config = dict(
    experts_per_token=2,
    moe_layers=[2, 3, 4, 5, 6, 7, 8],
    balance_bias=False,
    vocab_size=6501,
    tie_embeddings=False,
    grad_clip=2.0,
    seq_len=1024,
)
Below are experts of layer 6 (counted from 0) of a mixture-of-experts language model. Rows are named router (the router's row for the expert), down (a neuron's output weights, with its number) and show model dimensions 64-127. Each number is 50 + 12 x the weight over its row's rms, rounded and kept within 0 to 99.
Before each expert's rows: a language model's description of what the expert responds to. This comes from a sample of Wikipedia text that the model never trained on.

# expert 34
It responds to: Table pipes and years
router:52 71 15 62 46 40 38 54 40 46 42 64 48 57 39 52 27 50 63 48 39 85 59 37 42 54 45 23 39 40 51 52 50 54 52 43 62 47 37 54 31 45 63 52 62 60 51 42 44 52 29 59 34 02 41 63 44 53 53 42 46 59 31 40
down7:38 47 43 48 50 59 40 54 41 44 70 46 41 63 47 35 49 61 44 39 26 46 65 41 47 61 66 58 66 58 54 55 30 58 51 43 43 57 67 64 57 56 40 27 55 40 43 48 75 43 54 51 48 37 62 36 44 55 36 57 56 45 57 53
down8:45 52 54 59 43 47 49 51 56 51 58 47 61 76 64 59 50 76 54 40 55 43 49 62 46 78 45 42 39 39 58 68 46 37 60 70 51 76 53 49 52 47 58 77 42 64 58 44 65 57 63 27 36 52 54 50 52 37 52 49 68 62 59 70
down9:51 55 35 40 39 56 58 39 51 57 53 33 64 39 69 51 47 53 48 49 37 44 65 53 34 27 50 28 57 52 52 52 19 39 48 65 67 58 45 43 49 25 49 67 66 62 46 48 52 54 68 50 43 51 50 82 35 45 51 31 35 59 65 78
down10:35 36 74 37 27 63 59 24 51 29 40 46 43 53 26 48 69 51 49 50 47 52 48 48 39 46 48 63 51 56 50 49 56 41 74 66 67 21 56 46 43 46 32 57 55 40 53 65 44 47 53 53 76 53 35 52 56 33 62 48 29 50 55 60
down11:56 45 48 29 56 27 53 45 46 54 49 41 57 64 50 48 31 66 74 45 66 50 56 30 62 59 54 68 44 41 71 56 49 46 45 50 39 55 40 50 25 47 75 55 64 36 40 26 46 67 53 48 37 54 53 51 49 70 44 50 52 50 42 56
down12:31 47 49 51 52 33 54 67 34 29 36 56 44 40 13 68 56 58 50 42 60 58 57 58 58 36 68 29 44 32 54 55 64 52 64 35 51 35 62 61 59 43 50 36 49 59 67 33 53 41 47 73 51 30 67 45 52 40 54 45 41 39 39 69
down13:56 34 61 41 63 41 28 46 47 41 49 41 47 61 42 50 52 62 57 52 55 28 52 42 56 47 74 43 55 62 57 28 44 47 37 31 68 42 47 48 33 60 77 46 62 38 55 41 52 62 34 41 72 37 45 53 57 49 50 40 43 61 35 47
down14:57 57 59 47 44 46 48 66 39 51 48 59 40 41 65 64 36 33 40 54 29 48 58 60 61 57 59 54 58 59 53 61 35 63 41 73 66 68 81 53 46 42 61 45 40 50 66 54 38 66 53 45 28 43 56 49 44 60 42 62 63 58 59 62
down15:39 61 47 40 40 68 41 61 69 69 51 48 58 44 45 27 64 41 50 75 30 34 62 51 63 52 36 49 52 51 45 48 32 55 55 24 54 46 70 70 52 68 39 59 44 55 55 60 48 69 49 39 68 33 70 52 54 47 50 54 39 55 52 32
down16:64 50 49 47 57 51 56 49 57 57 79 32 79 78 59 61 49 52 37 43 44 51 59 47 57 33 69 47 67 53 59 62 56 32 69 44 60 39 42 63 32 68 44 77 53 48 66 75 52 58 39 42 38 53 45 50 48 39 52 56 46 53 47 54
down17:72 53 51 45 23 46 37 32 37 52 62 44 33 44 36 36 62 35 39 53 69 48 59 35 33 50 51 58 33 49 43 38 49 40 43 41 44 62 36 67 47 31 35 48 33 61 43 27 53 69 67 56 56 62 40 51 30 44 30 33 52 54 61 44
down18:38 53 59 28 38 83 61 52 46 45 55 55 50 60 61 49 24 52 34 46 59 44 50 31 54 56 67 48 76 38 39 54 27 47 56 43 31 66 42 48 37 44 42 38 57 72 29 48 60 47 31 47 60 45 31 22 56 49 61 55 27 48 48 48
down19:59 37 56 43 49 65 36 51 33 70 46 43 61 56 34 59 60 37 40 40 51 57 46 37 46 39 70 37 31 42 35 56 47 40 77 52 51 62 40 38 43 35 66 65 28 45 41 51 40 39 74 35 41 57 58 48 59 62 43 52 67 59 53 42
down20:51 43 33 39 53 56 53 50 61 44 54 42 58 46 69 38 20 47 37 29 63 53 51 41 43 44 60 47 49 53 37 44 57 70 55 84 52 52 44 62 34 59 64 63 60 34 42 34 54 33 49 42 58 60 42 36 55 59 26 66 29 44 54 31
down21:61 36 37 62 57 40 20 43 45 54 54 52 50 59 51 55 83 50 51 57 64 56 65 30 54 66 55 43 53 66 43 35 56 31 47 40 50 62 55 73 48 47 61 40 32 50 43 58 37 54 49 38 40 49 67 40 39 53 51 60 54 46 55 54
down22:54 53 60 46 41 39 51 60 40 43 26 58 58 66 53 14 68 47 72 63 52 52 50 38 48 47 37 62 51 64 42 29 40 40 56 48 40 65 61 53 42 75 63 37 33 63 41 42 61 66 65 47 47 65 47 65 61 44 43 35 61 50 40 45
down23:55 66 55 23 59 30 51 66 58 48 28 79 38 32 57 55 49 48 38 44 63 38 68 31 72 32 47 58 43 39 60 52 51 43 51 39 44 48 50 51 39 46 39 61 65 59 73 57 49 45 24 34 53 42 53 49 66 56 46 42 49 49 46 49
down24:54 44 51 59 45 38 75 65 48 37 62 48 62 81 47 58 49 55 41 31 64 59 42 43 46 35 51 54 46 56 62 32 49 39 48 37 52 32 49 51 60 61 39 32 43 39 59 41 50 37 67 33 62 42 47 63 56 57 75 50 53 60 38 56
down25:40 57 52 44 35 54 41 53 48 78 33 43 33 48 28 60 48 49 52 62 70 81 46 67 39 44 44 41 55 47 35 54 47 55 44 39 63 47 61 53 43 73 35 27 45 32 45 71 46 67 34 43 39 64 36 55 56 46 69 50 63 39 40 37
down26:60 38 47 58 53 53 54 59 53 38 43 54 51 52 44 52 39 52 39 48 60 47 28 46 56 61 33 45 50 55 47 70 63 79 37 53 46 55 36 63 46 52 50 47 40 57 37 30 45 66 53 53 55 50 39 82 57 44 54 31 28 60 81 31
down27:59 73 69 59 28 59 48 65 28 80 43 47 62 30 43 55 65 45 30 55 39 66 41 46 59 34 53 42 47 27 40 33 37 38 57 64 55 32 58 48 51 47 53 48 60 56 65 49 73 37 36 50 38 48 61 40 54 56 43 69 61 54 64 30
down28:48 48 42 43 38 54 58 55 63 48 40 44 60 46 41 45 41 38 63 32 43 46 53 60 39 59 47 33 67 56 45 65 41 66 55 39 58 60 45 74 79 51 56 79 48 41 49 34 44 70 42 46 51 37 69 49 61 58 39 39 44 38 49 46
down29:62 71 68 41 59 43 58 40 46 61 62 59 31 54 61 39 57 50 47 65 70 39 65 39 51 43 46 70 42 47 66 69 57 50 55 74 64 69 64 58 46 57 33 56 42 50 44 44 30 51 46 45 61 67 82 60 58 48 55 67 44 38 43 38
down30:41 37 28 57 54 47 37 62 52 51 67 36 38 59 49 39 59 48 55 62 40 52 38 58 16 42 75 59 54 67 36 65 44 49 53 41 45 43 36 39 64 43 51 39 61 35 34 47 55 57 54 57 46 60 61 54 42 59 51 61 46 55 35 53
down31:52 44 63 48 68 60 57 27 67 59 46 53 55 66 54 38 45 74 59 38 66 29 42 60 59 63 61 53 61 69 58 36 57 40 38 34 45 47 30 27 51 40 77 39 48 38 63 46 45 37 40 28 50 62 58 53 70 56 42 52 68 42 57 32
down32:32 57 59 47 33 65 39 66 45 40 25 51 36 47 50 58 50 31 60 57 48 61 44 76 48 43 51 32 40 42 51 51 60 45 64 46 47 36 70 48 47 53 50 41 49 30 57 56 22 37 73 56 35 60 39 54 46 68 44 58 49 52 58 59
down33:36 45 62 56 72 43 49 47 65 52 39 43 48 51 45 89 66 31 53 50 35 51 37 33 40 50 41 36 47 50 47 29 48 45 38 39 52 34 43 45 42 55 61 50 41 61 52 45 47 67 49 46 46 37 71 52 30 46 76 51 46 23 52 48
down34:48 28 43 39 42 55 44 60 46 62 47 40 63 37 52 40 50 32 72 41 53 65 57 56 44 36 43 72 67 49 55 60 33 65 42 45 61 52 40 48 56 56 55 72 29 38 48 44 52 70 36 53 58 64 27 64 43 48 43 39 42 78 62 65
down35:60 39 37 51 44 39 55 45 36 41 36 40 57 51 55 39 63 45 53 32 42 57 27 54 34 68 34 39 41 60 35 42 72 63 19 64 49 60 49 34 68 70 44 57 45 37 47 40 53 40 40 41 40 61 63 46 37 49 53 40 58 47 50 47
down36:49 27 55 61 47 37 24 36 45 58 40 69 22 58 39 37 42 52 63 56 40 57 49 53 43 41 61 55 66 36 62 63 52 64 28 49 51 77 61 39 40 43 47 49 53 51 60 41 45 60 41 55 64 60 63 46 34 81 51 52 43 39 69 44
down37:71 64 56 35 50 51 54 58 72 67 49 57 60 49 26 63 59 31 37 45 57 59 61 41 49 52 55 42 69 29 41 45 59 37 42 50 47 32 53 56 48 72 53 69 33 65 40 45 55 58 31 19 53 55 58 39 44 60 66 37 54 55 36 56
down38:31 54 31 60 53 34 56 55 59 35 65 68 45 44 20 40 43 46 71 59 62 51 49 56 61 48 37 68 41 64 67 59 22 48 51 24 36 53 36 48 60 18 50 52 45 52 58 54 66 51 59 36 56 40 49 52 50 50 52 65 53 46 42 58
down39:45 57 50 56 37 60 47 43 75 50 40 35 53 65 54 59 34 31 51 48 40 69 45 51 45 49 50 44 61 54 50 65 27 63 35 26 48 35 52 41 45 52 40 46 63 41 58 50 32 65 60 50 49 36 41 62 36 23 49 22 49 35 51 43
down40:61 50 63 47 61 43 57 40 37 60 42 48 51 63 48 68 55 54 64 34 40 51 37 44 42 52 40 53 59 55 42 62 70 58 55 65 76 46 66 54 55 76 37 60 58 52 23 40 31 64 76 37 57 45 75 39 47 55 57 61 50 55 51 67
down41:68 35 63 52 57 57 52 60 39 58 61 59 49 59 48 53 55 63 46 35 39 28 73 52 46 53 59 23 63 39 42 28 52 63 48 63 45 61 60 54 65 47 49 51 42 35 28 57 58 64 46 46 48 46 65 37 57 37 49 48 61 41 47 45

# expert 46
It responds to: Year first digits
router:60 59 47 44 43 50 48 52 56 63 51 77 37 48 40 67 38 25 59 47 32 66 63 57 43 65 48 33 61 39 42 69 44 64 62 35 39 48 53 52 48 40 60 60 70 38 42 28 66 60 19 40 20 34 54 49 56 51 31 34 36 51 66 48
down0:58 77 53 58 45 54 52 39 70 29 56 40 59 48 46 26 43 57 40 32 33 46 60 62 54 31 44 66 57 55 44 48 40 47 55 57 57 64 65 41 47 39 48 44 64 48 34 36 57 61 55 40 54 32 57 59 23 36 50 49 56 54 48 47
down1:13 47 57 50 54 41 47 48 58 52 44 45 70 49 46 72 18 55 58 44 29 58 41 64 52 53 43 45 45 35 42 54 51 38 56 61 35 46 52 52 51 51 50 44 52 46 55 50 46 68 46 46 48 39 59 58 42 48 58 57 45 46 32 61
down2:36 56 52 55 70 53 42 47 44 45 29 54 70 26 49 71 73 59 44 65 47 47 32 46 55 54 56 47 59 61 70 52 57 32 62 51 59 55 26 50 75 36 65 23 69 27 57 60 47 51 33 46 63 75 33 55 63 59 53 36 50 45 59 56
down3:54 39 50 42 49 21 43 43 31 52 46 51 60 36 38 65 59 68 64 59 46 51 19 52 38 49 45 57 47 61 42 58 59 33 64 53 53 33 42 46 54 53 47 52 46 50 26 55 85 43 39 25 46 52 55 47 67 54 67 53 57 47 60 53
down4:38 33 61 49 40 71 49 30 58 59 74 65 62 68 71 52 69 57 47 43 43 37 56 67 62 61 50 63 61 44 18 48 73 45 53 61 67 49 17 57 54 60 45 44 68 41 68 46 54 48 58 50 47 41 41 60 44 46 63 58 56 52 57 61
down5:63 37 59 38 40 56 43 56 61 50 44 30 50 50 36 43 55 49 27 35 23 53 54 55 29 52 54 62 30 46 44 52 29 24 41 42 65 46 58 78 73 30 26 35 49 52 38 60 47 57 57 67 54 38 41 64 28 44 64 32 37 61 43 47
down6:40 44 71 38 40 39 52 42 48 45 58 68 56 68 34 50 56 49 55 42 43 42 49 66 43 53 60 62 50 88 54 50 57 46 55 57 55 41 81 40 48 50 62 51 57 39 40 39 35 61 49 35 39 40 33 61 51 50 45 49 54 57 50 72
down7:44 51 40 46 65 45 60 45 31 49 49 54 67 59 60 36 66 49 51 61 57 56 52 31 29 30 59 48 62 40 60 45 45 32 74 37 52 59 51 68 36 47 63 49 65 46 38 46 60 42 45 25 49 65 30 59 64 48 52 50 52 38 61 51
down8:46 54 56 60 57 52 38 51 49 60 47 47 48 77 55 42 47 74 59 24 28 24 31 54 70 30 56 55 59 44 44 66 60 49 57 34 36 57 50 53 30 36 54 26 56 51 48 68 70 59 41 47 56 52 34 45 52 62 46 59 38 32 52 54
down9:48 28 50 59 39 61 50 50 43 48 65 46 83 63 51 50 49 46 50 55 53 58 54 44 67 42 61 63 56 64 47 79 47 43 53 49 39 47 41 60 65 57 40 61 40 43 56 42 69 40 38 37 71 37 37 61 59 55 61 61 63 51 48 52
down10:42 38 66 49 61 46 36 39 32 29 43 42 46 30 33 50 48 39 46 40 64 60 46 63 34 49 36 51 47 40 18 66 33 40 44 41 50 29 51 57 66 62 48 54 50 42 65 42 58 38 39 42 35 48 32 63 40 52 63 29 40 26 69 59
down11:49 53 66 58 43 54 69 50 35 29 51 27 63 30 41 53 65 52 52 35 57 36 70 50 54 54 37 33 53 37 61 66 46 50 41 31 49 31 59 39 36 33 67 50 54 48 63 51 58 70 50 31 44 55 49 52 50 60 51 37 43 70 44 62
down12:53 43 58 42 42 43 56 50 62 54 34 64 38 39 56 32 36 44 37 57 43 50 57 54 53 47 56 60 67 43 56 72 42 53 40 60 50 50 70 27 47 36 44 56 56 38 45 58 38 46 75 58 55 43 34 48 53 35 46 13 43 56 69 58
down13:56 36 50 32 47 34 29 41 82 47 54 44 34 59 67 41 52 45 60 52 74 60 57 61 37 56 54 56 51 49 56 51 25 37 57 48 43 47 59 33 51 37 44 59 57 41 48 28 65 63 65 39 60 11 60 34 53 61 43 61 54 64 52 39
down14:36 38 57 51 39 59 38 56 86 60 66 67 48 37 44 64 49 33 71 63 43 40 41 58 58 33 58 37 44 58 60 44 57 64 44 53 52 66 37 64 48 53 61 41 41 73 52 53 46 39 56 61 61 49 59 59 56 59 58 54 53 49 44 38
down15:40 37 63 56 71 54 28 54 48 40 28 47 30 57 62 51 43 60 41 53 44 64 50 35 41 57 40 50 63 27 45 48 56 50 52 38 51 54 54 50 45 47 67 26 38 46 34 48 49 65 39 63 33 40 37 51 31 30 58 42 50 71 34 58
down16:68 49 43 46 58 52 70 39 31 26 35 47 70 37 37 41 67 64 51 49 49 64 40 60 27 39 42 38 60 40 40 45 53 43 46 41 34 51 48 48 57 38 57 49 51 45 42 56 67 60 32 42 44 70 55 40 46 61 46 34 41 46 70 77
down17:52 68 70 37 54 57 41 35 71 25 33 29 36 50 53 38 41 47 53 55 62 39 33 22 34 51 47 37 38 64 58 40 59 51 33 48 58 53 40 53 53 43 89 39 46 45 58 54 38 54 37 58 28 52 39 47 41 74 52 50 53 41 44 32
down18:46 44 34 42 49 41 60 78 40 38 61 42 45 52 49 47 41 77 48 44 52 23 42 59 38 63 46 46 39 37 57 63 49 31 54 41 61 47 37 58 61 58 57 58 48 52 57 65 70 46 54 52 57 44 54 60 69 38 41 56 40 58 45 74
down19:68 41 35 55 37 47 62 60 51 44 46 31 47 30 57 70 61 37 67 49 44 39 51 36 29 33 65 51 48 39 67 40 48 45 67 46 45 46 35 60 43 65 38 52 44 43 51 43 53 36 62 54 30 67 55 40 52 46 43 47 77 32 37 55
down20:54 52 39 45 54 52 50 60 46 52 70 70 45 32 25 41 51 53 58 46 47 50 62 31 60 50 51 45 65 64 62 33 71 38 45 39 55 44 48 58 36 65 43 53 52 58 28 50 39 51 42 56 69 45 61 42 33 74 70 53 43 47 68 41
down21:59 35 46 58 76 44 31 47 32 51 51 42 42 50 66 61 50 63 52 37 70 49 45 55 46 57 58 66 42 51 61 32 48 63 49 48 54 66 37 70 45 67 39 62 64 30 39 69 36 46 27 20 33 66 66 73 31 46 59 43 55 45 34 53
down22:43 48 28 49 65 52 49 16 49 15 39 50 76 39 45 50 54 40 65 62 45 53 58 41 41 53 20 51 43 68 49 50 48 65 56 58 66 44 57 46 30 63 61 47 53 41 50 57 58 36 43 46 45 59 49 70 65 56 47 50 44 69 42 59
down23:55 33 43 50 53 54 63 50 36 48 58 54 58 30 76 33 51 73 36 51 69 48 65 40 58 41 20 54 59 43 71 45 55 42 44 58 33 49 58 42 36 56 68 48 38 54 43 73 58 37 43 50 41 28 59 54 67 41 52 50 63 43 62 68
down24:58 56 35 57 23 35 08 49 51 53 50 40 52 55 58 48 43 55 44 48 56 42 57 48 58 36 61 60 55 60 46 45 49 45 57 52 43 30 46 49 64 68 44 61 56 53 40 48 32 45 41 50 70 86 49 44 60 45 44 45 81 34 42 46
down25:60 44 43 56 66 62 52 47 45 43 59 50 47 68 56 64 49 60 70 40 42 51 44 43 67 48 54 61 71 55 53 57 51 49 44 57 68 56 54 32 50 62 32 49 42 48 55 49 53 42 53 38 37 68 68 81 51 45 51 53 74 60 55 32
down26:44 24 40 30 58 50 40 52 45 62 63 20 68 27 50 34 28 65 44 70 45 60 39 74 40 47 36 67 57 41 50 52 38 48 54 30 40 58 41 55 56 41 39 56 60 33 57 50 54 64 55 43 50 45 71 54 50 52 59 64 50 67 44 55
down27:44 34 55 33 50 50 68 46 71 44 47 62 51 49 43 53 41 47 67 47 54 52 71 64 44 43 28 47 26 48 60 71 44 71 41 59 54 25 61 59 45 72 54 45 58 32 62 52 67 65 73 58 63 65 55 39 46 62 55 49 43 39 50 67
down28:47 59 37 41 59 67 52 44 40 47 35 45 62 48 66 47 46 53 37 68 32 56 59 45 56 40 55 66 70 54 36 55 59 65 26 27 45 64 71 45 38 38 73 54 31 57 45 47 64 57 33 39 55 64 38 37 36 47 49 35 48 28 58 52
down29:65 49 60 52 48 53 53 38 61 56 46 47 32 42 55 69 47 37 38 35 61 43 45 41 46 35 43 69 44 45 59 37 39 24 57 50 53 71 54 49 60 31 38 34 43 57 48 38 36 49 37 74 51 42 37 70 56 51 40 39 44 45 40 32
down30:52 46 53 34 52 60 41 45 57 38 53 43 30 60 61 46 33 65 45 30 44 35 40 59 64 40 57 53 41 43 61 74 62 29 54 39 59 43 49 33 53 42 43 61 33 46 36 49 35 55 39 68 46 55 25 38 54 40 27 40 60 61 63 52
down31:49 33 64 65 51 32 44 63 54 47 42 48 77 47 63 50 62 54 56 33 27 47 19 49 62 49 56 41 46 40 37 45 55 74 61 56 43 25 59 62 51 36 49 73 80 58 38 58 59 67 44 46 77 54 50 69 40 63 54 45 70 50 39 54
down32:28 52 21 66 70 49 50 40 54 61 51 44 29 31 48 61 47 53 68 80 38 40 30 52 38 62 27 63 32 41 51 45 49 41 49 59 66 60 56 73 43 49 29 46 64 62 36 39 38 38 58 57 59 49 70 52 37 46 62 43 49 40 39 46
down33:67 34 45 25 51 66 69 36 58 55 49 62 60 37 50 74 54 54 58 57 30 51 64 43 34 41 48 39 44 54 48 59 53 53 55 40 48 50 57 49 48 36 75 36 20 64 66 62 59 69 50 54 46 51 62 64 54 15 46 62 57 25 48 42
down34:66 45 58 85 48 58 31 75 38 41 33 48 44 39 55 58 71 37 54 54 35 61 46 44 48 54 53 47 50 33 51 57 64 64 37 51 43 52 65 47 52 49 50 49 55 56 40 36 49 72 79 38 64 75 62 63 52 38 50 43 49 44 66 29

# expert 57
It responds to: Mid-word vowel-consonant pieces
router:49 50 46 57 37 57 48 65 35 68 28 25 37 57 62 46 56 38 44 51 66 28 35 50 52 49 66 68 62 35 48 45 54 58 49 61 44 49 42 58 53 26 34 46 37 34 24 36 44 51 82 50 43 54 59 37 58 29 47 29 43 51 58 39
down7:43 51 49 56 43 61 40 39 69 50 60 62 43 55 48 55 50 48 45 33 51 39 69 54 42 48 46 37 56 67 40 52 37 52 71 37 47 59 49 56 25 69 58 43 52 55 58 59 52 59 65 46 61 48 61 65 53 32 59 63 67 83 51 53
down8:43 41 32 52 49 59 53 71 51 43 52 63 27 15 45 62 63 52 36 46 70 67 51 54 54 31 37 38 55 52 50 52 61 49 63 49 44 37 48 61 58 40 52 72 39 68 46 44 58 42 35 49 52 38 28 42 57 45 43 56 58 48 60 51
down9:49 60 44 39 49 30 76 51 59 64 39 47 23 55 42 40 29 41 55 56 49 38 45 58 61 47 69 48 64 50 36 31 44 44 61 53 59 62 41 54 50 26 53 49 68 48 46 33 49 49 48 56 71 43 46 50 24 48 62 61 69 49 69 52
down10:55 53 31 61 50 30 32 53 59 45 33 60 55 68 56 49 58 77 57 47 39 50 33 51 72 45 45 47 55 53 53 51 55 44 54 44 47 39 48 63 38 66 36 48 46 33 63 59 52 49 61 45 59 66 53 61 49 55 58 44 48 51 54 63
down11:48 48 40 44 43 41 58 64 42 56 37 56 57 61 69 57 49 39 42 28 61 64 65 50 40 47 64 70 68 49 63 43 58 52 70 48 50 53 50 43 41 46 35 59 61 58 61 69 61 44 46 43 66 24 05 39 50 70 36 43 48 47 36 53
down12:59 37 44 58 63 54 53 59 48 53 37 71 73 48 71 44 53 43 46 44 56 61 56 42 53 57 53 61 59 41 30 76 37 55 67 37 53 60 64 49 44 67 48 46 72 71 61 40 53 52 61 62 48 48 63 49 41 49 43 64 31 42 55 63
down13:39 38 45 61 60 56 65 40 42 39 52 57 56 33 36 41 66 51 42 29 27 46 51 48 61 53 48 37 61 73 65 68 43 52 81 51 45 40 36 47 70 26 74 47 40 26 28 92 37 56 49 40 37 51 62 36 38 50 57 68 45 69 61 62
down14:53 37 59 51 50 52 62 34 47 47 59 67 24 47 48 68 52 26 69 68 46 36 39 49 74 44 39 83 55 32 48 41 40 60 51 41 64 45 51 57 46 47 52 51 49 33 40 55 58 27 41 49 40 58 58 64 46 52 45 58 67 50 79 50
down15:55 44 55 32 27 50 53 57 45 68 77 54 43 73 49 55 82 48 76 54 36 35 38 38 47 59 67 61 49 49 65 44 54 55 48 56 57 39 52 49 62 39 21 50 64 44 47 44 68 45 50 27 46 34 76 40 28 62 52 44 57 68 39 43
down16:65 40 36 68 52 59 70 60 38 43 55 49 31 54 59 12 57 62 30 34 62 60 53 22 55 34 50 30 46 42 61 46 67 52 29 50 52 49 69 42 58 36 35 40 47 72 68 41 41 72 34 44 48 48 50 52 46 79 38 48 54 48 26 55
down17:59 58 90 83 34 67 57 52 31 34 65 39 49 42 48 65 54 66 72 72 54 52 59 46 52 51 52 39 50 62 67 53 48 39 50 25 45 54 38 51 44 66 61 45 41 35 62 42 55 48 58 55 52 64 41 36 56 46 43 37 46 62 59 51
down18:53 43 43 63 68 41 62 46 66 47 51 56 55 54 58 61 51 42 53 61 44 45 40 60 43 42 56 73 85 52 48 58 43 49 45 52 58 52 42 46 63 57 44 35 53 47 56 21 41 46 42 42 41 38 48 81 57 45 37 39 61 57 45 13
down19:53 32 56 52 44 39 81 51 63 58 28 49 54 44 38 58 60 59 61 40 39 65 55 43 37 66 47 48 45 48 66 59 50 45 37 51 42 37 48 36 38 80 48 50 36 51 63 52 58 61 61 75 66 41 49 53 56 62 55 49 45 48 58 81
down20:67 54 45 31 49 29 69 34 58 65 46 48 71 55 39 48 60 46 57 49 53 57 64 64 60 55 39 46 48 56 30 59 60 31 45 34 35 49 56 44 70 49 33 53 49 74 44 54 44 55 60 42 63 39 53 38 56 36 53 30 70 52 50 44
down21:59 54 41 47 46 60 62 43 56 50 53 50 55 29 36 49 53 40 44 66 62 52 32 46 47 66 40 41 45 32 68 36 36 55 55 44 72 69 41 49 45 54 54 65 51 44 44 69 59 56 56 21 40 68 54 66 50 47 45 58 67 57 49 76
down22:47 59 56 49 37 49 64 60 64 60 64 51 53 43 47 47 42 57 27 60 35 27 61 46 41 54 33 45 41 37 58 56 27 53 43 69 64 38 81 56 44 40 27 50 40 49 53 47 46 37 61 63 36 44 58 17 46 49 47 69 50 59 55 39
down23:73 45 49 56 68 51 56 58 50 49 54 50 45 69 39 34 28 61 53 51 55 60 62 41 53 54 67 49 55 53 55 65 56 51 69 48 47 54 43 62 41 42 63 46 48 61 43 45 65 40 31 56 55 32 55 21 49 47 38 30 56 29 77 41
down24:41 46 67 53 51 58 40 58 53 61 54 70 48 33 27 50 69 50 48 45 58 26 52 37 36 47 59 44 44 45 59 52 70 48 64 51 40 80 79 39 48 54 52 50 42 33 66 43 52 63 66 54 39 59 43 55 42 69 50 42 20 36 50 41
down25:43 23 35 44 38 57 42 45 54 49 39 41 57 57 61 60 62 61 43 47 64 49 44 46 46 53 48 56 41 44 64 38 41 51 68 43 21 61 55 45 29 39 49 54 59 31 50 49 18 34 70 50 48 31 52 30 64 33 23 63 75 40 67 68
down26:64 64 51 62 51 44 62 50 53 35 43 31 56 37 35 56 60 51 72 43 27 85 61 65 57 52 61 43 52 39 62 55 51 78 56 30 58 54 52 53 42 43 38 49 56 51 35 65 67 59 44 67 39 35 43 66 56 40 65 54 64 33 51 63
down27:53 61 35 68 47 34 25 46 64 49 55 52 47 26 64 36 30 22 51 35 57 49 51 44 42 64 71 55 55 60 36 57 39 56 55 42 50 69 58 43 31 56 61 46 45 38 34 43 54 51 46 58 54 39 38 64 67 31 52 71 75 56 46 52
down28:43 64 61 40 68 62 45 69 41 41 50 47 67 26 66 33 22 72 49 51 50 58 45 48 37 22 50 47 45 29 59 39 57 65 62 33 36 36 50 55 39 34 47 47 60 33 62 54 53 52 44 34 42 46 51 73 30 64 65 48 56 55 41 53
down29:55 45 32 30 45 46 44 68 53 38 62 57 32 28 39 49 58 70 61 43 19 36 43 55 56 62 48 77 62 58 49 49 54 54 39 54 50 60 52 44 41 58 54 44 60 56 74 69 62 28 58 76 58 58 59 53 61 71 47 41 60 43 56 56
down30:55 58 69 49 48 31 50 36 61 34 38 53 41 62 54 46 55 57 71 53 47 54 37 64 43 65 51 62 63 53 59 58 41 63 65 44 47 64 75 30 67 11 36 55 26 51 35 57 57 44 43 59 70 42 51 63 53 48 48 41 36 52 48 75
down31:79 71 44 60 64 49 61 58 74 48 47 46 59 24 56 56 43 55 34 59 56 40 62 38 56 32 56 28 44 57 63 39 47 52 56 45 37 42 45 58 52 50 60 33 28 53 58 52 52 73 37 35 55 68 50 49 33 44 67 50 44 54 46 34
down32:32 41 42 49 62 63 55 43 58 57 48 53 37 37 40 44 36 58 49 45 59 46 60 47 37 48 67 35 44 64 45 38 46 59 65 64 69 55 42 55 37 46 49 39 62 42 77 53 87 70 49 60 59 29 58 46 53 34 42 39 32 64 47 62
down33:83 33 51 45 42 54 47 57 49 62 40 56 55 52 34 25 57 69 66 45 31 52 39 41 44 64 57 67 76 22 32 65 66 37 31 56 54 44 46 34 53 35 28 59 57 39 35 60 57 50 50 47 61 48 58 34 55 29 63 45 76 51 42 50
down34:19 45 51 69 69 67 38 71 61 23 72 40 40 48 64 31 41 51 44 42 50 54 69 52 46 30 45 50 68 60 67 41 61 28 54 63 77 51 51 59 49 54 37 60 48 57 59 34 47 49 38 45 43 53 59 76 35 67 51 57 59 51 57 51
down35:62 63 48 47 51 68 65 53 68 38 49 64 49 44 55 61 18 64 45 43 68 62 61 47 44 55 70 52 44 59 34 65 45 55 49 51 48 24 44 47 52 58 34 56 64 43 62 51 28 45 51 34 49 49 53 37 40 52 60 35 69 71 49 41
down36:48 63 40 44 45 42 50 47 45 35 32 49 39 55 40 55 32 61 36 57 38 74 43 65 41 50 38 47 67 64 49 49 54 43 37 57 50 43 69 71 30 65 48 36 53 66 51 42 70 38 34 62 64 32 55 60 43 53 71 48 64 71 68 43
down37:56 53 57 47 58 62 63 37 60 53 64 58 43 42 58 64 44 24 35 49 47 58 44 43 70 37 54 44 66 47 58 45 53 27 61 68 43 57 45 55 53 44 30 31 27 58 46 43 49 42 54 50 50 56 55 49 59 50 44 19 54 67 69 23
down38:53 48 56 75 50 51 46 49 54 50 36 64 60 60 45 41 54 38 36 45 54 71 33 34 50 51 46 52 50 45 49 33 56 40 25 49 55 28 40 43 38 45 19 72 56 26 64 56 45 27 56 55 41 49 68 67 38 49 42 30 34 63 53 41
down39:42 47 42 45 47 51 42 37 35 55 38 30 38 31 70 52 56 53 63 44 59 65 44 43 45 68 32 58 57 60 50 54 51 39 33 56 59 45 47 27 25 67 51 47 45 33 70 69 74 54 66 39 51 36 42 59 44 39 63 55 40 30 48 71
down40:52 48 43 37 25 53 67 49 42 51 42 32 37 40 34 48 47 50 79 51 40 36 47 35 54 50 51 39 47 52 55 30 40 24 47 47 33 72 65 43 60 50 48 54 48 40 43 81 53 40 44 47 40 58 35 48 33 38 62 62 69 47 38 72
down41:37 85 66 44 57 73 62 51 55 57 55 35 58 39 60 69 59 50 54 39 34 23 37 55 50 40 41 31 41 60 65 29 67 66 47 38 54 47 36 44 51 51 48 51 41 65 58 37 46 53 47 64 49 58 72 62 46 40 30 53 49 24 34 34